Weights of a small mixture-of-experts language model, trained from scratch on English Wikipedia: 25.5M parameters, 672M tokens.
Below are experts of layer 4 (counted from 0) of a mixture-of-experts language model. Rows are named router (the router's row for the expert), gate (a neuron's input weights, with its number), up (a neuron's input weights, with its number) and show model dimensions 0-159. Each number is 128 + 24 x the weight over its row's rms, rounded and kept within 0 to 255. Numbers have three digits each.
Before each expert's rows: a language model's description of what the expert responds to. This comes from a sample of Wikipedia text that the model never trained on.

# expert 9
Description: Mid-word vowel fragments. Short vowel-led pieces inside long Latinate words, often before -ation/-ate endings, such as Contin-u-ing, artic-ul-ating, negl-ig-ible.
router:091127122105153109099166113081128143121133169132132116135127177111110150098158150149117176103099137121123150154154095109150170146150130121125127140143171163082119124121123113133118101152090099086099146136130137112097180144091113123144101138151130127105134121151165129106133141166059083134133147152183127155124116093115108120090143169106100132105124185181131160119120133131105156151120110139093126124134135158154099093148130102124155131111118148138131142139073145112126120134152118
gate7:117125137096115136131099121151132169175154158122148080172081111105090110162143138119137109126166086110128163147116116113141165162100159128112127106137123147165122124144107132130111179135136136098160126117128146104098165155123158169119122120115160131114163135141144068129129173156142090126125146136122135140139107111139128125088108110119116091125129188138145130112125163130098106172093115137109128090122145122077129135092087165090077128105125130141171107109133132074127116122129140
up7:088107142132131087105155144139154100054147170153142134123141133141113147093104146103151157109132158134161118093163145114110117112125132112146149105104127127131138140156084153132119060117163158156125115126111145140115099100116116126183141099145141105123138095163104125104082150108134152122107130143112142082116113151120099171129087108158136123125082091170114147151101081120130097136132152137127126164144135108134159165123115122168152140139118111132096102149146132194156126109130146

# expert 15
Description: Conjunction and. The word and joining names, places or paired nouns, as in McGourty and Gitlin, Hannah and Amanda, plus or, &, then.
router:120131081127103131111117152135144133151102154139141121093085139115111100084119123113133106127102105104149147151153141160128155162170118150113146120111146176139123114083124168126146101145083114145101149125118103149095094165144069130150176167120153128128110110177113162163146103137103104165095112148142117137145137145111126140111119128136128103070140148187115103116175089141088100140135130126122124124138095157123108142111153144163070110132117153144174129086134133125139139122118101
gate0:159100110098125126146137163144133157116156095163135142126142167128121151098116081103112102133109126093140148128106096149078162144149117118102128161127092120118096148141089156135099133130155113139175131121104131152174130089106087150079200147106158092150125090130093111122167140161107140166141087165164152109160145135127139156133101094128142133094127141161074126130099127162128115143132134132160107111129142133108103119140122082123106124104155137153116143103105107122091116120145119
up0:140125155080092161121135134097108092095083115115142104152169105116134124148143164144137136088097106114179138147125099131095119117146145105108146095090106137152138116112110145079114154072110140116136101124166149136083111126135117114112111118117123130133154127116136168129131164130142149101089147133111098170168128149120129093154137184128154098122098099099116164160163124088137142093077106146108105142135175144142129143143135139152099168119088118113082117138147140155149115108122140

# expert 7
Description: Mid-word name fragments. Short pieces inside foreign names and rare words, such as t, k, on, ay, ber (Kazsok, Ramtane, Rooney), plus some table pipes.
router:093120106115133161117143115140142094107131154137128112162102147102135125146065118105106136116097155092142092149126181165146088132136144111114136141119131110139135121107124128134104135096136127109128140092121164140119136133117144143183176162109100119132125052104104129144111139112121148114145102141166107133127151074132180116171093116099159152124140170122158145155113093103112121115124087115150131103133119080139097140150174127150114099131089123096156137174125156153106114107168136
gate0:130124126110135097098124173122117169151108134121090138114114136124130125141126097130139132124121102122140121174151140135103129160083122140094139127160173110139074132089117117094100123133134153056128106128119143133089135114133074171105131142086103112106117154142112160092111124100108116128154141138138153089121121105148150156093124124063131189143129151126118157145118129100112122155176101104134122125141123150101123146104162137117134111184113115109170129098076103144148084132123165
up0:117079110118099095117088111106143152134118129103141129103134140126147081139137132093129141107123134130141130102105151108139151120108145133109130163140131120110103157096089135182146122169159175119160119135105116098097090134103086143105125109091094090139120082162145130136070131084094097105148108091125140112165087164155127112126088137081119148118146131127126121126140115107099135115138082113162150115151132122145149169124171104143144138181139143124143167072093107136128136147136126

# expert 56
Description: Initial consonant clusters. Word-initial consonant clusters like pl, fl, cl, Bl, Sw, as in Un-pl-ugged, fl-ashbacks, pl-us, plus minus and plus signs in tables.
router:096098114127108155128114149096150099121094136131125155121114112145134117152149115183126134093125122147122102053142119190118160125091151129110139119128136096144139077130111096101126094108127161139105130153130117101094106130142096110158111120114106156125158144128087150112156133109133111068114131134094144158119110148161095139111141135142099111134141128146110171084102097099100172137118144131073123091127138146157151120134074119083177136162088152119124116158130137147134112115144145
gate1:105147116127117172105103100152098139150080105144139118124115141166119123124109130107132109143109117126129123121097150151120187113177121117173141127137142120136102118110133160091128135157141146110085136153164166132109166146142137075129148124109101154119131117137122150086137117147148140088098149128175136098125082130129102138142177092140153099099187143120147148132101103097144107124142144133082085102133157149105128136145149140110165180167195132124139129125124115111094129150089144
up1:165138134158125102137124168141134125108161147170088152126168124110111136110157092146109143118141167126110092120118128090103114083160135126188099154115129142132119163142135158158133109144121158120125143099108129154114128133153124139149166119111141150131138123077106126110119125163103122150158117170141117156140081130135147086142131151143111193167079140137130099142138132119097206131084070111131103147119153097113130128160131135142118098124141125114106152107120145147147167149103093

# expert 48
Description: Year first digits. First three digits of four-digit years in dates, seasons and tables, such as 195-4, 198-6, 201-7; occasionally name pieces like Street.
router:144153098111126158149108172121146057127151100160143138135110128126147116160134113119108173092132132102103152155136083137109101122118155097112077180138101150065113120128096132112094155096099153140106128135091131117145129095088142111137109160103096124147116104145102146117113105135167142103125140098114134112113134147115117132120134151119093145101142097153133154164153133089130122144128114110148137116117104104098104072145124169132058157124125136087160151081146119137120116130152148
gate0:158092130120135130128135153124156128120130166108130158146133119130138161102117069170114103106136165143124174138091136143084157118098088102100112103139135117109125109111134121100135093116155077129106108116155082082154120145095163096099111128121132154112153171153089125129141121150156092125118126083129141158140149124131156156126167130121136101119100109094085134170152096156150126099145095135126129146144098169152134065147117112143092090123157123087159147137146127146133142122158146
up0:148143124143122120128118139183108107144091109128107114145151118089132138161129072153112113113136122165128148127107122159110169121111122124123125147138074158106136099145133163128136139091110135157134127151163120131089152106089119079173133103133121107158109147151112156136111102157114121142096104148159140139129103097111133095136156084167144130138117119133111126123122161108169126105136130091105159123106132135127157119162128105129078107079181095092139170100175130062173120134144115

# expert 13
Description: Space before numbers. Lone space tokens right before years, dates and numbers, especially after month names and in table cells: April 2003, November 15, |79.
router:174108154115156124126109123116141116109120114117137160123175165110141184115123110107087129145132115112128152139151161079150138107149166097140097125158136137119163136100115119141144096140154147121163131120102138169158102150123144096153112144106083150173133082150114133112146111160119162129160124159084133122138166117126098149106135130105144120159104129164127158133142139124109162097149131146149157135144120178097134096153086136154174133159090160133139091092138109176094126096095134
gate0:129122166140180106130077120153147148100093154164087094140104110134127140122130152105124106133116102132143158124119132148094130155103152148133110131118144106141122138147140110113124090115132118128161127115119148102116097151086137159074186121130143108136151135064085168106154151083123165127113132161156120140164134122121125136137110133154097124105097150118126137138104127113140135134116087124101144120110082158181087152129127120132124150089124129098161169137137066149145127181093096
up0:177105093131032121129137096087126143112149139090122126142126130114138115104140117130150186132119123133108101146140153126169138134160116113124120162172089143134118100139127117105153188150117117102097132130123124153133138090094116131168124127127111139119129121169175110165128124138133126151116112111144152113103121118168141150105124164092127113139153141152122123074156118123117140144109118136102106122115142103124153099096128143138159091170123126182123113109114202097116160128150170

# expert 32
Description: Category nouns, infobox fields. Topic nouns and suffixes naming fields or sections, such as information, service, Production, Type, education, Army, plus coordinate °W/°E.
router:111160116129155050184127119092098141149108111090130101096108106130148121116131155139087147114129156169107142126120091151130113154115050138106125112153120111124113134109130174171100148081151100116137125105103155147127108099129118135096103108112110137106127133137101124141152101137155141161095132172157113122085138130140139103144140139086166118177103142111172143152141133145147112102102107177138125177138141142151128147143068127128137140137136121141148105120130137158108163127117119
gate0:147146131133149110157101153147109126154097140108143146126089104103145121083125113156193108102138132172140145148097118127133096138140107119108131148119074106120137067112110150127117127119101175119126144111080133147148174110126128123107172101111161124110142132131085166165139120159101156099159102132180134171132146081106110124116126117082107141126118112135097102162115159129152123100134090171092131113092110100122088142105120148132158141114076109114153121145144138160135113107125130
up0:138106063155088112131108117152100134104090126098116146126106147133134159112151126151108136129180110116155121121121121150162104102146143132154088099132089092186104132132126086140124156108125162133149111118116130106138119113138115091090134117089064154114139121116100107121131147090170135148130148136162160120118143140161119082129152155112120094117152141130161166087145122120126094120112135131145126120127153140135159111092079056126139115147145163097082117085108120106110149119126145

# expert 5
Description: Possessives and prenominal modifiers. Possessive determiners and 's before a noun, plus adjectives after "the", such as his work, their own, the modern, former.
router:091149114130123156137117122143139108110095147152129125110107145106158139130143129194160094123177105082137138114150146151077130106091101154098078171148137153114113152116126116141083107117150154117135126112121156136151085142118171124123179138153118119096171098130151140107160128131092156152130112083112121085138154143096174097158126125085156148141148122137158126179143159121108135119142149102103127117109107198129105153135159141120101160147117149115140113131147151133128127129134104
gate1:138112126176123127147134100171137131181152109155140097118171119113148119107124147093131184155143141132111104116133175110097108130153129084098114164110123127170143168139099121134122168142140155150131108105159111137144156124086147115122113168125089139088135141121128180091152109119154091132119159137158145151141108152100086158114100118150125120094155148183133145150137102139148144128070140165102130084117125088127107122108138072110138124150114112156127114129162129154118131103105128
up1:150136130158105155146133110134120129161129089134131105115149132114132102116140138111086148107138127128108084131139152142127120108138144113093147155144160164166138150124110114092123152153181129081134083108174146097131135125113139127125141131125099127107141099139131162100143075129111118132139131122151161165144099118124145100111085147134113093100151093171182128180125170074153133107117144145168140123092123146087105138122138136091117093165071106175104124093158134120110127117093155

# expert 29
Description: Table symbols and markup. Symbols and short codes in tables, lists and formulas, such as ^{, }, $, US, Yes, dashes, asterisks after dates, unit abbreviations.
router:138116114115136108129126142116148107143127148110138124150171072175146153086151115118067112165153140146165108107123122111093113138151156143139117142089137120064151155169151120130146153179162166180127103104150098103130133098137114119121119118120118156121139143103139080099115106112175120081167140141133155120092133113140131143168109083135140132107148142125150112152105138088122097141125136113126125123111121123115161123181164108135121125139152063139100119117129146083168122140118135
gate6:121135094099124077070173154153103136107109108179122133156119114120159132152126105099141119134139132117078158112126102143094104183129129145115099086106125114111141097153151145154163122174126133100165120137128088145145120153132136184101121110125134121128100136088142116113103132112168099110110119134117171133142095130137136113122134123127144103144107139126141125120126137143154203202132098147141131149131121113143130057129102117113124108148072126131134156154153139134111123101094137
up6:144114154161110202158098137103152094112147186070126124120143130116106120142174166163125104118090101100152106156120126120130141085146115102159135134142131139141129142104116127106112128085128134154112137135122186141137123106114110095130121146134102113152122147131120132137145105138113155159157116142141085096115134132137100137155119114110103159134148135136090143150139115102123073060108149112130081140085132150121111178110153149181147098105176139137117120097095127139132143133139098

# expert 17
Description: Capital initials, word starts. Single capital letters and short word-initial pieces, often initials, list items or table cells, such as A, Z, Kenneth E., Ab, Lu.
router:099134111154136149145091138131131150170094194162125130114111086084112115166147099128164149131106138138084115136117149125133143120141113129115138130082153116128140081183131107062148113135115137156186113148142136140145141163167144133123118157117171145139101173115164153175115168127100083152123099103122095156145119153134086118125127122124129126137110128105124141086177109123142082145145119084138139138143135175118120113134160126111147101107131157162119101130123147099135113139123111
gate4:108128145099127086084087096146087130146109114171134115151106101084150115060103133114112109109139155156120104160106103086147113108098089125114159148126090111126126137105134101095110140139125142117112120119102124119095084116106125132116112137093137123137134164104155120149121143142124127135155089128151114176143124117108106147143080109150117125097169089106143149132112114131137103166128121165116148090125078120121129079170148105133118121171099167154152110117172161111160153127089140
up4:125136121139122105157122147108137154103137121170162130103119115143110124132125064133114119143142108094195123107191158126112180125170195141111110118119126150127111144087138162164092179149105135097145112076140139125136130128129162109137103061130086136171144126111153139118133158117104142131154126130162121069137162103118121120137165171144110108136153121135126133135104149132116137101093113147135127151130114117127130136130124111117149135177120141131115146140134106117092183091121158

# expert 58
Description: Quotes and adverb endings. Opening quotation marks before song titles in tracklists, and word endings like -ly, -ally, -ent, as in depend-ent, loc-ally, clos-ely.
router:121114133125123143134120174115138145165127123096128132108124168132140099177125119138117139162141131105159126093142180099092125092135064128128122070112125109128119141178150137113098147141134132133116147119135165118106143119091058117119158102135159135092085099121086145116136113109104136154123132086136109104149112104118143150124108085153111056099115129179085094120134116159123121111132126139142107106123126155095116123101172149141121130111118147125139109156122098171103132171088133
gate0:160135101068057113104150135131099155142109076137100134105143139109145123114159104090170137141132111138107139087155140123092144154122117146101144120107096122171143146143154147162130120162141124142126169146130084146130122170137130151146169119143126141121193110108140140158161111138122138121110078133115134100090125104090138153094100119101101126110132112152091136151123165142151133105160131128110159095079103124095111130132139099125169130155130133163138097169107110123113141124155094
up0:152093090112137107091146112129113179149117145126130121110116090110127106119136091082110151134120118123076112166162137133144129110095145137146117135104097190128137134134120127126128130167174090152144152134111108133135161156125114118084125112125171075158174118157137126129166128137132108069114091108081128088105117148132133132113124132091145136083115132145151131105129160125182126126150127073139130153123152121155125144122173118181120107081091145134122143135100105100131125111159135

# expert 1
Description: Capital initial letters. Single capital letter tokens H, M, D, R, P, B, G starting proper names split into pieces, often in lists or tables: Hatfield, Daphne, Peredrymyhy.
router:113152122122131087117114095104119095166125108134140174125101150069122098126081134127120126125131137108088126112134097117159145112149121098118112122119157173132130140110126130146157117096132122124135111142107106077127130182121146118095133117148102154153135106090149115171127128068124100108168111140168163107190136083108127168109192090116144076142118100128100100139118104118152125133157114134109131144126129140178107110143109115114190108146128139105148141098119158138130102147114119
gate5:146110131100089148127128087139096105166145143105126151093100142157076113149133179115124135129151143154139130158112140130113097143115103108143125145160113112125167138143102144114094149124116127096156108168155117149124148112100126098143172114172103126132112137091099125184156143137130155099155134115109109105118130092095101129108147100083121088158112136098115147143109121083129137182173100114115120154106076125151107185136120125151138092123148142127121170128192148112141147127122137
up5:128137105108122146104158109131097093102120104100146109173179113107155118083104099173166128118097132128098096114135111181098170099117120156134117153116107147115156103162179134154164128122095151112135083132098131105118130083138076133113136094099119147160091149135127121099091141121148113095090108132110127144166154152166126127114108116087122141116117115136144140108160107174115147120110142112147177123134093147150117104150126146129119120088111096103157142092096124146136113121093128

# expert 60
Description: Passive verbs and "such as". Past participles and verbs after was or were, like made, used, released, acquired, plus linking words such as, as, including.
router:144150133138135119106137146180137077164140091156099121118144113145138092157115124097139145138132136134138165136137088133111127155084137144173118123109107140079133077121143123107096139160091125124117126102170107140153126077097132133095117106153105110127130172090150139129121058148160080145123126136107142121124114144100079111171145136128108102120165146121126127142147159125141101153116127185130107125161141180131133159068141113135143171105151134122134112140127111176139156131137138
gate0:125152119142075130141139172130196107131124141137140123083157128141113150163175154138102144083136151076108088118145126104114138164128137115094147128147128126131138126071131141073126116106141151135101094144150124086123105103126117131090151118114163114104129133167106112136150133113114096156166120147112141087138086119096093092145116130146140129107139158105105117128139118063149091118175111130097124166107151111119112114102113138107113138126162118120105124132107131131130112126205151
up0:135106162157141172112089118084121110105120118137109100142139143091123105147149110085177129140110128154140125133130081114119128138134143111141108134138119122149088136169128108113120121115113147136109152121116183136084114117132116146145109161133137134129090163128151058148142147114144089115107158099111113145133106141136158105142125089078147127095130125190128137053167143131095138125121086113136170125086135129110126106156088100109125128161089133175138114125119124133123135117065128

# expert 41
Description: Word-initial prefix pieces. First fragments of longer lowercase words after articles or "and", such as un, under, de, ch, cons, res, as in unhappy, embezzlement.
router:116128126130124138117101068089118077213145175153152119134161119123129112132134123155107095152150127116144145152088136129112122126167154183125158156151136137123156142091129193120113108120141073112138122131108136115132131135208116131145146118148103112124156131163118065115115107169184156178131106128122110136129089158140145144090152132131113079116136132139117153132123124127126143129111141142117134134131115134140101133107133118131128107105125151134102129184098111095137142130148149
gate5:138151120136128153134165102114152164174077104132161107147141154108143133149095159093082100081134130141112133122170110128098155101125164168135086115170146152078107138102118078122126140173136127141133088149137159166103154130148115147122099134146113122106129119151151089115126152125135074111146127153099120125121117122122147118124161116145086140151082136132113133138113112084127147145115093174160116130110136116144126119108156134100135111129135153101113127168089073141110091138172101
up5:131119118148140165126158141150134146151099130118101119166096164120153126140128164131125074118147112114133179153126160134107140149126158125118140122109102130128077146118118144113119150169123104144116104162141101145126131174142126108121102067102119102145115088162122107141134133143090068116142130107123118130128087112114165128089131117074129157098115130111092135119160125141178143152135151211157128121080150144140125156107163106106084142113137142087113121110115098154139109158158119

# expert 33
Description: Capital letters in acronyms. Single capital letters inside acronyms, codes and party tags, such as AN-S-WER, AP-B, US-S, (R), KP-G, often after parentheses or quotes.
router:145116170137127126158151137130127158131126116091138079102117082150099135133118117130136135154187137150110129107073132127147071114089103136143128125158107148155119159178119095139173149126111066121105126095146118109156110163128078113105126115145132149096141128127095154125133134121148107091107083120154133134101137113129160151128112078109088162112117099140137120105112099111158091121175117151121146119141129128097107136126147130099134119167114107129101118167139177084139143099083131
gate0:131058138142089120131137156158147109169124132124171108120143109085119142139128114111100134134143082155143119103109139154106155103111134131134165156109141123144121107112111108130135150145151121151135126131113086121138090138159112162123120127060134133165149153137122122117133068159087147097124106128134152122080101100178148063141108166099134169116183130128091123151104130149124108144105125118128088136158156114116067111149122162121109138090110137117077144121141126117118135128129101
up0:127102152144164155104094155131125087137162142096134119094113116185149171109126134147128125114132122152142101149130122147146137130112059115133114130125141118107123086120168211088141150100133081094087111093081152142145124130129149129154112154127110106101106112133136147135171181109172073162130128117179122117112112127124093109136161070171133113119134145117164116155115123126139131127132175109124145149119126138128147147098115113128126125113141134132118156132094165149101133139144138

# expert 62
Description: Closing brackets and dashes. Closing parentheses, often after years, and spaced dashes in filmographies, lists and tables, such as "(1994) – Queen Mum", "(2–2)".
router:175133121123130116115115140130119119150173135127150132113101161130098100092123155101156130171154116175138111157144128085135126114139077100163134121065136136161135158105158158179128111099168119106126124122137120106130121122132145134124065128132140108110157186125085132146132107125148161142149130172107092143073111085122142138130116153157107099087147107154107126121093149158166143113104110100149173113163114106151173133132152163143104157152120128102116138145136124116101115141144138
gate0:108107092069104141077152110148148149124154158130127104144128167112095129137099160125138129090170116173151096143118138104116097094109123114099142107103109123127080148083123120142114167158121170137143109074121105127185139106112172101115092117155110121147133112151145139140126130181155154132138101087137125131125081097146179145133124146139124117132102123125138170126112152103143127151143096115154113123146106144130077112130138148106081133161128151160140116131098137082161126125118119
up0:091094106067086137071126105125144141150127133133098107123116140119113124149100160154137134095163117178142085144130146104129100096081100113095154096128106151129115164065115130144120149129119156154136127072097107125170144109115166149129080122143092104158135118136148128124135135156155149128136102107165136147154091100152188145136138130122106144157102121114136129099105165105129131128172131104127115122143095151135116108114165145086114117149133120142125122106105103118178106127104151

# expert 24
Description: Plural noun suffixes. Plural noun endings split off from their stems, such as -ers, -ions, -ens, -ments, as in contain-ers, bullet-ins, stam-ens.
router:136130114120152127144139161171082180110140112162109104134167129107104097113096083120108158086107086133138118086154138127102100128149123107121138138117108122171164122150126080152144122102112128103112108085148183136099112138149121145099145101096127160106098111102131117127111140126134137098153135152084142116068128115124128137108122133106119114152084144139140133147152118146096132122117144188139152141133119149143132143147093107159149125133150072141116141103110071155107169165168107
gate0:161139078081144122109127129101103177155093069142166121161120151155120107161116149091145157152103107098128107154084138167127118083138126110113082114165080115139131147132154157127179139168116165102148122065131128111161100112127130146109150156113118144121146101113158098157104109146149109122112111172127144098139124109145135158106160109147134123139111128117140120099097096139149127084150148113151174170136110140133137120135134132135104103161135117119130135133116172144098152112112152
up0:113122093160118134131128150118116168158142103106167125147115109136086119144105129121118115149101160102133125106116157135083124146147128135086115181166132128122093128114102126157117123131085141103114121103155131117156144132138139099116101121103093152136138109155137069116164109163118135114092132133111094134152096127120164166102135179152133098080101147103112137083102121082111163131136087122137161141148105131180165077129150159126133085106180138097099146114085131133132124154130117

# expert 54
Description: Adjectives and participle endings. Modifier words before nouns, like high, public, own, water, and -ed or -ical endings such as weld-ed, theat-rical, techn-ical.
router:114099152123131139146117155174110087119121137120160133109097126109187110125140145148130114128132141142159110135110113118115171129101116121150120134138113092147134137127121136152089130125119158104097095137090098143109138110093123137129161152100087124139152168118105104150090105143124156061124146161097114092163138156100062120135125147142165088113154147130117134088122168126104149078120158085110100143115158074092157143144102082127122132156145142077130124113148125115105145111104143
gate0:128096152114137086090106133178074120090127099113161141072140128116142103125112148142093100142131155137119171090094121107085136095098117131135153130075130139123110153121130124164134118116104157112146119099102134123117141099117176159130097112142111131142088138110093123097098172140103116065156110134089127119114140127111128134133100154107097108088158119093141176154158096115122121131102125086120133146145143142109148157101118094114141164132143089148136106119101107132112102132090162
up0:105138105152118130127139097118121121084145115079176149107124121145134144153139121093108135156155140095108106056113111098163149139115118122094125122164134171147115144094119105099125131109088126134136129161153129142119117143135101143133146091102107123138080136148122134120106133113071091094145097151095140163117155139126161081087135124138142117146091149126120151154178086095128111120085148150151138129119143160101130143112106113113117085156156074147077142143119133082113157139115118

# expert 39
Description: Verb suffixes, event nouns. The -ing and -ed endings on verb stems, as in air-ing, conclud-ed, plus action nouns like attack, support, success, debut, return.
router:139166065150106123131107143165099129104115142128103134113127123148119145109129144151157110146086165121116114122113145161079182083097112103165145111125114135127164106183106128124114167094080114169129152108111126168154127109133133128164089133113096154151119110129117119144117143130152126112126161084184120119142121110146136121114132124179154137130154152083146104137146124179108155099080103099131121148091154095124139120130100095146138175132108103161137127119134135112147134169114115
gate0:139143108106081125153151122133113102140166137116129105123176144114147092089139153112153075098149139149142121127121117130110133126115163142152117114109161162124187129086169089150121114102127102169133158096137093158128136111137153119100104107161154116139156140124146134114139107126112103097113127121172131123127179133069133167107164137135128152126106168094088128154166116123076097103167086091104139175098143142144126113140166109114096140123146138125151144114107169122117103131133117
up0:131153113113117156152110165125104103096098148142111123148094156107167142160119132176111132142138102100091184131131134083104116138107116089104163130142125119123102103175122179142132115133123169092126145104105131127123126123120078160144171123137133105100162136148148118145095098133139149124145132145159123176127123169117100105126132080079145171100133115155110138111124146165143127128128121149142138129176131141127130124137086070110141164085102153079123103123112148140128145162170109

# expert 8
Description: Year digits, was. Final digit of years after 199/201 in tables and dates, such as 198-1, 201-5, plus narrative verbs like was, became, began, later.
router:141155123128140149138094171172070131082166158126148098099171151141082087143136084123172122156155127109101166130150163126092103120138110152103129142140141148120106094102123168089124161124104112174136117147120129141158151129123128108108123122150149084134118146150131119135127184116128145126124105094123137099108110144125094105081126161136128144164130136099110121115152106143134081100105190121170116099119130147128083112110130123103088119124143097141115132103131079117109149105135127
gate0:154109136136118102143119132121112129099129118114182152121122083177105143145085113157143140131106110126090145117167146131102099131118153140117125102147086129106145102126158116069111121146118124120121101127111149104150090144145173112142101120083112140198148109126125109112088122085109120135162137121172113149167136161093129109102066129176127086155107105138130138085139161135161127094162103127136134164126130133103118098165125117148160113126123104102169155119108148124097139160115124
up0:121175122129155129141148142132152097165110117127150116132142170156112130082153115098117103082100128111138131139100095116162144141174093105110145156134148110166136137130125126142145141135098168134160158129143104133094140148112093111137145153153150097102142112097092142134180119122153143095103160184127138111106127096130143156121198077094138161109130159128106112164136144112111103154083147138115137117112091129125143128091146139133104129141118140180076104110115116130162120076135133

# expert 30
Description: Definite article "the". The article "the", "The" or "this" before a noun phrase, often after prepositions like of, in, to, or sentence-initially.
router:126085180095131077132142149142151141124129156154172176156095187120126146137130119138173146171172188096114137177147132127136158103125124152150167117133134152143077135146117121163131098130135129095112151135153124121152114153130103081165135154137167130122145111127099132184138100121144117130141110132156116102139093116150149113128101121145104157123144127119153159107151123161116166112129104136146132136139093139168132109102154098102146132143151143121128156117174154110131120164124077
gate5:094187129141164135077132097070108160124094153163147107087127105133145158119138163107125139159135147130127162135101157141165138106092136121112095105148126081128162130103127080089153144162139122130123129134106154155117109128101127119141132142132088148129123161100147127133157114171169116166159100117102133118123156146135122170117133175111104141166153149158124142125157152141138152141161113162117139161151121109117135130134109096158129135108191148131139119164129133167165164115097141
up5:150117153131124131115119143159129117161129116059149128150136158148146119155123072152121136141155135147108136130160125142121140141169104132122146138051081180133104111109110130117097114086177156144123100148097130097167165111156133149107141099124111117109131100150169134100133138098100148093128119119115106155133136107153170118124132119131127129062116140080120116159101075125115104133108139107174081097117162145147143157106167146151129110114107114140133158107115110124109119102112144

# expert 50
Description: Word-final vowel endings. Final pieces of Latin, Romance and taxonomic names, often vowel endings, such as hispan-ica, mesoleuc-a, Eukary-ota, Calabres-e.
router:112135155096127169123149145168113115136154122094167144077136134175087134101131139132099155113135104155127138114120140159129101162134108157118099093084148097137156124137158121181127097183156112144151152086109125135089173130133128128114136125117156117164112088126154138144108127146135092152102138153139168127107157095129088121145189129111168166178158142144139126120128121135111087088102140125137161139147132103126137161135159097145113119119133087129117171137118148168107130155140125
gate0:124155159120107115107125136120098162146172140129156122117152115162143069108082124121151139124130090094107140110132138169102118139113100149131145115109137140131138168093097118166148142120126126155128155134123085130113100132147143164127138153157125109172080147132116136147054115113111158164108091114158114126130106095152123114147142124165096117122131177118120134189124123091125114157141085145136157138111096100164126124121145088095148112179092139148122116128076134103161146120149157
up0:107147135094103158137171135114117131111134132080140109087117087150160160123113145112147112120154113105112119122117140131150116131106091142141145143083131131136124169121134099154147147107143152115102141131163149088139138148205132104121090158143103089181125134147114109140126129165146113100193136129147084087107103136163148174117126128127154137168117150094165091134123082129122148098111152145130147159128077141134121096085123128123128113139114153140108164164142134143161139122144171

# expert 42
Description: Mixed name starts. Mixed word-initial pieces such as C, Al, Ar, El, 201 in names and season years, plus stray mid-word n, e.g. Char-le-ston, 201-9/20.
router:098114145138116118123162108091143148112116119107158091164125153146131133076110105131124188119156090119091126131144163117154148105166110165090119132132115116174111095130137181101088159199135107123099092159130134101139164130124123133152081114175082108122102114127131101122138121117151115102156099149131183148144145137138160138135127137150157140126153123122128116121154116137136112113130159104171131108145115124145146094100117136097091113164136157133150142100103160148157146120076138
gate0:110080113126105092119122110100074140108117133133167165121096125125113138148136126114083111073118203116125169103134134099145123101112158131108163107129153134137160111108145139113180097138158161111121107148135161137156122131146123129152139105145080144156136129136073131107106122123153125101130117130163105147133112144131154139097166101142170129147139138127085135151149151138133161171130151175153137159099086142113117118137152114126134124098109135133104149080121138165095174161142163
up0:125151116130190116098124149140136139121118118125106099115132128163114104102116085150132087115112154102137154082138090112139114114127111130088135133138138112151134127140081076142119141129171107140107142139114086117132128118127129177132146155095118134130104115104089128119085141155125166083113127095113092096099120131143122116057132097098166126133157164151112152099171139135086134106117127128121136116134112121124189109149091176108139155116099145090107131095104123128095156130183147

# expert 12
Description: Small numbers in tables. Small integers and first digits of numbers in tables, scores, ranks and ordinals, such as 7th, 2–1, 13, 15%.
router:158149079097146171140141104144139090139101099112155091143151103120129100127094165107129116159175152125109126125134123091146118146108165113156122168157162116122142119149116100155110151131103124114159134129129110123147126115136145082112139107115155097110136110080089137158130125159106085132138101130117155104106149109077136177151153106090126135188125168131124097106161102123126091136121099100140106113127137139127138163139070135086111113128154158161125125071139122155149146107113113
gate1:122126140142113110123135095122104123149075127101150097129099123098143136113134115112164162123153142098192145112097147146115096135092169099140108140148156103101158129150122126126148166122160146097150133150131107132122087094103118118148117115124160153143197158107168124156156154152099109084144113121120118119126146134126154076130126128147145127124156120073192149139087164094123120100093167127105141119171112085141142150152070103126124104127148112122111107138137137135095135113133117
up1:113136120134148104146135116170116136116137108078108156146085108160123165111087150125140119158123062123109141136121100128124129128125090145100141101095113136175110103159121154152122092120141070156124121110117104145098124111150124147134107117130095131134126134176104111194126169097118140072133145147138106127157115135131129118143112123095162140167117111174107135080125097139096120149120137123132145176122165136130161138122145125176126134155148149086146114199112097121121139136169133

# expert 53
Description: Sports competition terms. Sports vocabulary in match reports and tables, such as season, League, Cup, Week, game, team, round, touchdown; also coordinate ″N/″E marks.
router:133144152127126101146196165136116133148110163137119098143151169114112122126106152100107159106168141131148103088089128135134124151140162113121130132106092107109134117119104147130145156120077088156100151144110149157084118158147102137107105117079115145143113138144143123123118136159141163130104151135121118147093126102137155156108156106141144155149107139110097124106132103119136129180124150107098125149085181111149140130117078161074198107106160121127151141132121100137106090127104168
gate0:144098103121142126103099158120117119139110104127083124073127132146108168135105099089118122077092120107115094113121121118135104138140158109122104167135164106114119102094104156140126094126095121129100138119112138129166111142135123136118150104135107139182146095114110090123173132130168097142137133116137159098124088147113093184087162079158147127129162097139144150164158120095091105113134136102107111124140130121125159159157138106157147138105150136104138150091077131156143125168123183
up0:094131167145081147129135208102131126177133101106102137137133135109127145164150138101150083124113167135141133104112131122148144167159130101130111127133145132150140097111115131103100160126167102119139134183094116081144160130112117148108144149103110158168155150151097098139106122160171128115083136136087150125123123126153140093129102114111123092112175104102096107138133137133132121125150132143127124086139125161107108099145138081177150146121121143167155136113113138103118132181120082

# expert 45
Description: Narrative function words. Pronouns, conjunctions and verbs in narrative prose, such as him, them, but, so, not, that, decided, found, announced.
router:112150148120136120112109149155107099175137178105129124132196152142146109120174104160088070080094115116128128132158105119115145078120156118131159100095092133128117121115131130135120113138145133112126196085135129108107145131149144142126093122116148135125109130148100104076118128169128115159124137120132118131124147141110121108103116153131158101116104140108171100124133156124163140131112154124135177151099162136173140081159153120113128145087149131074153136140124140170146165106167126
gate1:170117106080109111129143160154119129144120197100122157128125106131145114153108161102134115118111158124161118150142127144155117134160159104070101151138155111139132141119114097108167090140119140133109158118142092142134093146120119112127116112131148108100130175115080122117103124160136147114126109157155059144185137174099108135133145106080106104085127094147129088145130147113133112105096105116141148098162108143139087130142155118096160117139102139135130151112097135110139117154184100
up1:117142148151146092128130097122111149119142106119126128148148122105093127071148146143141144077133118144130141081114149096102185119120117138159129131092070151126163123191125152120074139127086101117145140128070149130131172125149115109130122131124113117139153092133142143118131122130119130158109137113139147109116149097122112137169121126188153120138141117082089133112125086119132109127132110143107128111095192117122173129089126135124078122131141096131081091118147129119090161120096089